Experts of a small language model.
Size: width 256, vocabulary 8192.
Experts: 80 experts in each of 13 layers, 3 picks a token.
Below are experts of layer 2 (counted from 0) of a mixture-of-experts language model. Rows are named router (the router's row for the expert), down (a neuron's output weights, with its number) and show model dimensions 0-255. Each number is 128 + 32 x the weight over its row's rms, rounded and kept within 0 to 255. Numbers have three digits each.
Before each expert's rows: a language model's description of what the expert responds to. This comes from a sample of Wikipedia text that the model never trained on.

# expert 56
It responds to: Digits and commas in figures. Digits, commas and dashes inside numbers, dates, coordinates and measurements, such as 64, and 5.9, August 15, 1958, 2.51 m.
router:151155125161191105107065182150117078113133162210139144152104171163177141133058192057107119112094195136135121137114130079177142075134124130104072153099129152113151118164119136150068174097166131142127155143082150123064093084100147181157088118111126113132152160140102137116096117176164068077138157122128133142152105123159160172101114102151130122144097138130104132206122099125137143137131148105105083196124113169173109124110175101167165081131135119090101114114104117135086119171146133154105097150161194118121141159077181173127151097060114155092159105144154127121106098127097106159161141114058094172104105151096134159152166146165151135144085141134140147146127107059143129157183060094084047109108202087173145182103134132090096083117179069143127163105148115149133080135136163
down0:111167066182141111120113186111157145138123143182140104189101028153124147132120143135092131131133114096093129064134120189115118059121153124144094156116133152106103121110120101107167093118157133175085105182140095165098087093157166126060122145182117098151167134132107119085122162117112099162128074102116113127172106098114173132095107140099097162180113137138156131101141178066141139127117114080146125134069121171091048088129123151192113135178181123183140144104073099143124157048124191123143130061112130173109081146066143137166117172117179119172153164127109126179174123151115137117114129153132123103138177079162168091105102073077131121119146124184100132144108167125136106189201134090130118159109122071141111184050175127104121111131100106146130104172120085118113156196125092
down1:062099107107151147105079116096141096109092121117121130162118140124133092164095119150116068101148120104080093124117127117098141129132128053108191150139147129175099098120135068141120143145173157121051136120070131178072147157110144126162135149111153155131107101141141157121106075142074163137216174194174100147171129144155147106120162086121167087105145082087158101156138154047103097089109040146069052143107135174141161157085105108078098130106167134111148139109109132091076126135168102057110113178125185121088151181123128161102192115118138075096101139132112108143105122117170145106146141104163163099156129183168128137136170151168124128137214132155087174152140081134136114113090163143131135142147147196194124113136112182129148079149126147100185074098107100077174100132111112
down2:099111097127128078109201214204176194116118082102148077115132127090069158136123097122123154113110115139149093072150134117152144131143084153084093137118133162102114194129139112189094142110209129110191135143046080085109166160118110124095095102152117113160170141132122191120096115106111170106112092077187125143120082114116066152084123154093104121083104140172147141171142110117161124149106173057112148210112139179162096124111164163178110111134100101118112151109087100089113128131080134157140111171156106120106155144083131133130108153164072143100081136131175151070159103110140171182124130133129110053137122145145192114100092076161127159164148036143081132155138105100128146135092109158109122163145086127123137136109122108140121096125151112220134086105134120085110104128175101
down3:128171045126181109154226197093150174123139135117165150143139145149172137106115129144159152123123091136144133132104160158132120101149092138146111121130086161159122118114125124158131128180143164155129119135164137147094135120108143185133174086088131144106140085126170131155122117129118129155114173087132099149094065077141092124178120219104169103135089158077123155104095106154115125072129146099078155176145136142186122088135152167113119101101180168192054142123067097182141118091077112147133146149086093121143105154118111154076136158121145131138150194210161122077173150104081062145099172145110168143132191132099162093154133138131129107167111127156104149176164083107166137143143093121143207212114180091171104116156135148117111076188158109207150107165157114109165103156128138
down4:137071079164135187132083190072121147172137119098123119084112137137168150144097129153103142143146151189111124075147143111047168102144097097083115154138144133084141144156134123139094120174108174143150163146135103101074102098157151101192107110093149092051154154139123133124120132094177149132151118125083123125103102188157191109090091155106136132088100060103125106090141145135138112129133186109109129117109086071149186085153149104149125102147133169103187111119093175192100140080114131145123144189105150145133130093099112106094172185120154168070125123113124188105162110153137117116125116115131196163099134134117092156127124109100120193178134136076143165173092169106111127066164151094164154147105159158151148123064088136185100129137124104041093141087141156112109080025167181
down5:093126082144172106113111128102067131136123081107082116177131107115138147164085109193127132069123140155135115097141121160168155183147111059108123143142122106121122106142139123130095164125140146136157161107186144134145062106152120143170129149124139157124098076123081151140152193128132132121118167127090137138143117131135109140123127192166173099112073138176135076054174167114149105174196158186133175140136128205116104135093132108155122130118151166130074132094030115115117102176174178140107114142133172099184157161127148122176108139141113152180059205174154151135114159152140083127154109127146078159161150120094092168147113112143202125179123063134181084130112155061123148196195119106145100091150134113115107093127135167111123082150075160177163101084144200141112108128161179
down6:171093157073044149108171102192120127150118098108116159116134172115140107128096129136133096137158193172119128138136122115151134140166116153092135105133098136115090112091077113143146181153129139130130179135176102130114157119135158111121036119092162087141094159149116143110119187107087154221140133099069106169129119176120108108104113159103126126166116143125170166123147054050201112117112186113199079085125062133094091151123140123103148101099141140125100108088146140141048175138163101109087082103128093164089109075118102109144089160201165145096148148141082122125102088100169120151038106185108106152127154124099136143164141139118105094146112137156139128206100094140138123179137054138186119127107105137079116137148146081165119148141110173143119134094132150126162167102057186
down7:103119139111136123202158079153098174071120179155096104147189115124154101067126169115121056099144070130160111166134151069174123131128126126093117154164109095133151128131147179161116148149144119184119125113143147123100130103125173125077067083101093097109122155142083122159146094081180147112169136122070044139136076124116153100064115157092134066135106101147080106146159141157181119125131174071094102150108092142164136119120162162120107160096099191154112118131184162108093188170106079130063154123107085184171112114124144150067129215071111144066114138105139128110131066087165145128106085145138104120064159118153134164122126068120083124167106068156141095162106119106144165155108086139147096148074104138175184111111123119126148113157100143124110135096063148179119161121114164
down8:151079127099150118186194163168071129132141089120113070128144153200131153056206159139095106122125169132103085098129069102116209152120132123105129137131101127166118159064161156166091180144184130125088098167131085108129127116116120158199192141183127162091146130152137181142139161145100155151185131074110118182112160172139124111198107138116128156082114104115108127111151116175127153130090163166142141166095110124032109177081158128157133138153074103146123145181172099098140095130110137101163123103164105103065153121129157148141107042147126114125065100099125150104163132158162131125133141082086048089135158148172135101095100191093099132187087172131090156126126044125160163131125120130119117136167115151159080144083124147121160121070114120102125154148095118121141100145138121
down9:093140122119165129091076103161171111171113155137086151119107135131165121098161133118095154149117165185137170134160108126115027143123143089110171141110117154170097127164103120135078087047121170154158111126137110140144084137179165121182198108076125116045080102091124169089132137106147110102147101153149127133232094101115171158097121121108114166056097172129154111143144174096139142193199171133109147132076077172146087159123173072164140150152091168114129154111092115065164170138104147091122121140111101125119108089103156148091105173183125113080077103124160130108122138084130143075202104114170167134111146075216130130139152154124094117183122125133156155114094135187137131128138132112193118105097113173115170150060121096071097092120143116160117139098144152113122155136136139
down10:092143143120106130152155090165141079100079115161145171187104133113109115109153182157128091111187153085155165123082151126098112091111143143142080096124135166101116078143061148139126142155135148200121103139107099130119133131163096167173050103162141094122164086104057166178125156131153111161127071071116100179145104082125121139093112147068099146087104186158066129113190116168132088117118155099143089132149103131125171129174088158054062135147092103157119145127109094111148140201095109131156113097135126181223139142122176101137075092130122085167127118163127073141097049097162101099125150131066093196167067105109136080117116137173130129113127114161139087180128119113095179143151094123137115121097159065130084149159112094168113186141137089127177156150153094111106120134136125
down11:157115115212154173120099133131115168155144119111177086182171127168105094113106062163134082133111128165136086167097127162133135120084104133180156147205126161099172106146133157080247181143109123120155112143133085131129143114124145109069073108086182161119065137147183074130127094100147111127125130145145170099088150113151108106144122152132114151176038127147147124123102175077135132148126118154080115125134177106138129148121131137150143098123120135152123144145099144107112119133148132160046144140110133169163113109156143162133176114089119152127137177133170093138131146165101122132114189172117239042125171215140093095159113147143135110125168178086149133098139143138084137186152118118089144181115125095164103097133179082151163099095128205125113097162110144151114130168183172
down12:141146170174139087126044120117146095112176137132131167199109117138098059133134147142122094103139077196108081154111114180209113152092157111169080141103155157128098104167089131139082107113140093140121131157156062078127170129129107161120119179092132145180120142145136162088112084063097116161141110138129115117121115180181125094198128164157145135152119136168108127115168146152127115138136204056174052078145133125130090129135066128135133170094120125122116118121174140112118124122163131137152178128119151081153120103065138142147151112147191097151143123103114146135080117120097139108058149189163143121126115124114185156147085141126124112081072153078114084128094131175175157158119177129180092175213157086147133191136194120076109125135155184132121156131147170178103139084087100
down13:147094090106218134157083104148091148130135081090078079154212182066150107131193182114073137141084141108113094128122101114104120166134134091117166117122063112147142118158123118128121157107106169139140078122146183129206137094100128163107093120159062114153146114122098123089126116118167135138162122171070099067122131155050126138183064150142178116207158087109131106146104087125127119129103151091148130072147150095162123122122156097199074107064134079109061125121156067148158147142088129128093104153126166142150152087132130037098085108111132107127138096107145109166130124097143115155138161094152093171147143146197156139121115066125130108160146145117104067136081123195165147090105102121145139069167109102097103131166152122160149149141157123163151135139064084144158120090112118
down14:136119105093172146109064150101148119120114107127155171106203135110174077144131182137185160155117098169115087118118092064113181134111118167129097149170147148102169195167149102116156121147110029166161179124120077113128152108187078117134112132117154143091151146146135096145146083074180148084164109113139112056169151161122063113109157134142138089156135150119157152127134104107125124143103151172148102140075107115142171121107101115145175140075149046101033082092120118138105219082114098080144109165200125128140115110112096180134136168156155140133132166140105197148165127193106133180179101166072146070111180081095124086073105124125128145108093092149129086175117138127100137159139196126117148122121149125141142150103088119139134133154136139151152100145096054131158106114129121
down15:169134148104150174105101101065166143070138162060134118147116099102154097064101106114146153170163126079094188071138159172115142100115087140159146125097099173167138086108093095064142066146143146059066147141159134110101118135158103107144114133116160123156107125065111123117197168107182076135114080200171086127100136173154098098085117119088106161111102118100159148159133122100189096119131110097121173122111085156067180101142108155124185054126136125153203154133090132131121069128118105054151181082145142131102108088054086152111119043173161142116142119097108152119106159058127106110131103098166109164120116130131119120140067081101171168191135155082135128166175147157134123119148167109105136120125161107110115111161111117134109138177112121119116139120155071164133110110130070
down16:153073156158166142135149112070126103114214153131129175113153105063118072032111155168151117140118124099073135109112122106086137087114087149132107100138116092107160131088113117109136157132119167131153157103205157101134191125084062158058119164100104102151173172092114081148164133149119102121065133122171117106135077171120088141108100129124118125157072082115139135130121152169159131094120113141164153164145096120139126124168079124137102106152111136135143132130161171157191130111161099165142117102129070122114217140112074082096144141138190158157173169116162142113115129068099130162155145150142141152038181113159131112147069108204138118179071130153121103053126135110150126097167127092074115191169127099123118118137160111155127177137120089126094185150168110092162082138183097
down17:102195107145160135180120115168133173096168139109164144091129114153124138107098131150187153151143133135096135129113093156050213116157152155127145113096079154130105188132109082117112161165056057156151156151112137143135130145180154167131144121175174134147188142162116113151122115089171153092161136131144167145139100160124117117127158036103110064162148116121090113125117101141145148117189123119106127091181129120101160123132109119116169158200091119146132182199151115115121170087105123103185180116155147080093146149142101132042123136125085158131169153111113163119071094152079099188097155127092189107090114082125131129094113106163141148130112193037136094146104132107223139129139147136082162114094139111115119117141109124172130092028127117129083138143130109116082155134180167
down18:187088128129140123068149169113183139097201107073154129190160161094135048141077216169155118089146095118116099083097162093182145097131124111198089108141147165094210131100180135156121118106136115163132124089083089083131114126171084077050152089140136120098088173100141135122125127085083161137169133169159057178155120108149082084096070122121134170071148069071081117092135156124092137135134118142165119134101144171130136118156145102201131131135116139119154145128110122142104100079144106135148111101158131140098139147103176175164121114110076182131108128090140168140214154099102140125106100181108139135058138146192158142111085162086131157115109149190151125138146122077124110156102127089166137136166133074168181130129077136136176128123133102148163110116140125124115096130123137
down19:079144126151138186135120134134152125140181124097110171175104160116097058135077150166128110162137172132120175073114063145088151071092094128167112149136159207085127122084157172080125151133133080140124106143128106157119137146144140109161117135134113114093093139147199120086104099118075137126068142130113166201113122086134255137127155110133109128088116158158151143150151177161099131124105107118058152138142113122138185164078109110129127164194154170149109167137114160098094147152143147145101170136134098159131093119114141174147136141087189132121163151181120158108156175138090105159190182171099194124175132122150145103167131111198125135125105127161101176105121145121103169150085128108118189082101091158177134155088128109072172114114160088127187098142163178136122163183133128
down20:135169203126080162074068094125102108114166088135154162197145072140168126118105123127183116205158120195109106118144128096140120129150191121087160141171133122110116134128120104121141111129130059126119082107143059127096147134161125145113178081112130165181153151158184076072141129081153089141157181089127152123170125086119120173109147102116153052062104152142096136171128154119120137147145157149144113117151089043135148116129122103094163077114138166166147165142131144102119096115140090098125139179132133112138079117105082119154137151110092201132099161138081146149142110146074146132122093151172170118128162101113114166119170112121111132154153199111071139119051086098091152140109176115103123120112141086175116162023095065126130129127074146073149155094171122187087170127139153
down21:115130139094151062112210178157078147135142170151089157123145146117159163148109050111156086157079133207086086109156129119176218203156080125178108182107052105123201055127145127101182182107066132193145083095107117145143102116125104110109111073131164111149128168131127110146122105133135113079147141132125181059130100115107100104135073142135146095127129175131142138170148062114158159103102199152132158107176153100144161129120102120118093140136156133163126141100133110130126173151092101168132094103142147152139145154085088133121129120121105112149155114087140173141101112206088133101128138100143134125125109120096106118149101093151186049147155107121149170120099143136095140109100129121151145106104079062104131150158109126166156146130102134117108168076034161089140093136059152
down22:076133174207114123136126120171155147129178195115052091127106099111119144105155148153102108140127122116120144071102147181142152108162128105125155124089207112143089139157124158196148096162063081125141115143096154120074089143178126151199138106174046151146126169071146109134130091072091102027108143119091118146114105099062104147151191091144119145102152117179137098093100161051122102121130113137133072155089094075122053106069139175158144113110104151106075110085132143102171134155117144104165061192106142131127145113150109151158090150118081093129105112111090086131172162123125141138091129157163136089157103095122123125132161147147112169122164172108098118136146118165105132106120137095078171161162129124131117183076153171183166122142161097078134108103162065156123118145136132
down23:123161152142083116121082085146073147186145101169184079150140186081090178153139131098111112161116162132135093142153113138170120117122120113125154091166141063119173153149167134141192153111182038155137129156139123177109093149134213173182151171130168107160088095104114102168123089142135124057159129111173125160137099170146056147153059127134163127139098134119104121219142142110118179110137118121136152112121126145144083170150097088110112149119097113139132184099132076112111171126166137142100168109099170154180112067148091066123164107166130123109153112201097137124123161160096117156121100159133145140136142115091087071147135183113175128118111184094124111090132094117125157103141102137100167070117144148128085188106180091138161097113137134140136121065154085215060114166170121
down24:128136087108122099125101114077107071123126123129090144105134137129131120139115115182076155122185101085089090096162094115175121151106200133106152132150092140118147097103150111142113149097137161124126145102157159137182184136135050106178125125105062125128100168132152171156151121115148125143170129098096138080122117093105139083137121149151154114111129099102151100189159130129132085110111202152169115111094152083099126143065141077165137174145088143165105142088144137116159102130099102112171177138142173118175123141163156152205107243111095159128110149032103133133128095139154202100133145111131060140165108125142082148137111074121074118124073064140200158112092130136175153128150041114149089171175140160133078129107175134091149152100104203133140119164131154183171139150094175
down25:182101097144156073121114074135119150116096104172101136122192060128153139099151154138119199135173143136178164198120101068121138146126133125153137099126165200141130108144127091038135077150106098089132128158142204085167167122185152083118143191147150145151059129099075123182104118081173111142128101167130124098113155056124119045132134091097096151157109093148110135144097124087171159062188108126172129118140120123142151166150088097107135174142106210141101125062142148096130139170133069080146150132138129176076146120154187141150152064132126072091126128080088122169105138151123116171126089085164143083090125104079119116172151149084095151122158127160130124183112134098119147082139091131136148149135154109094150125165123060184165084119134144138147160134142135142137106164124146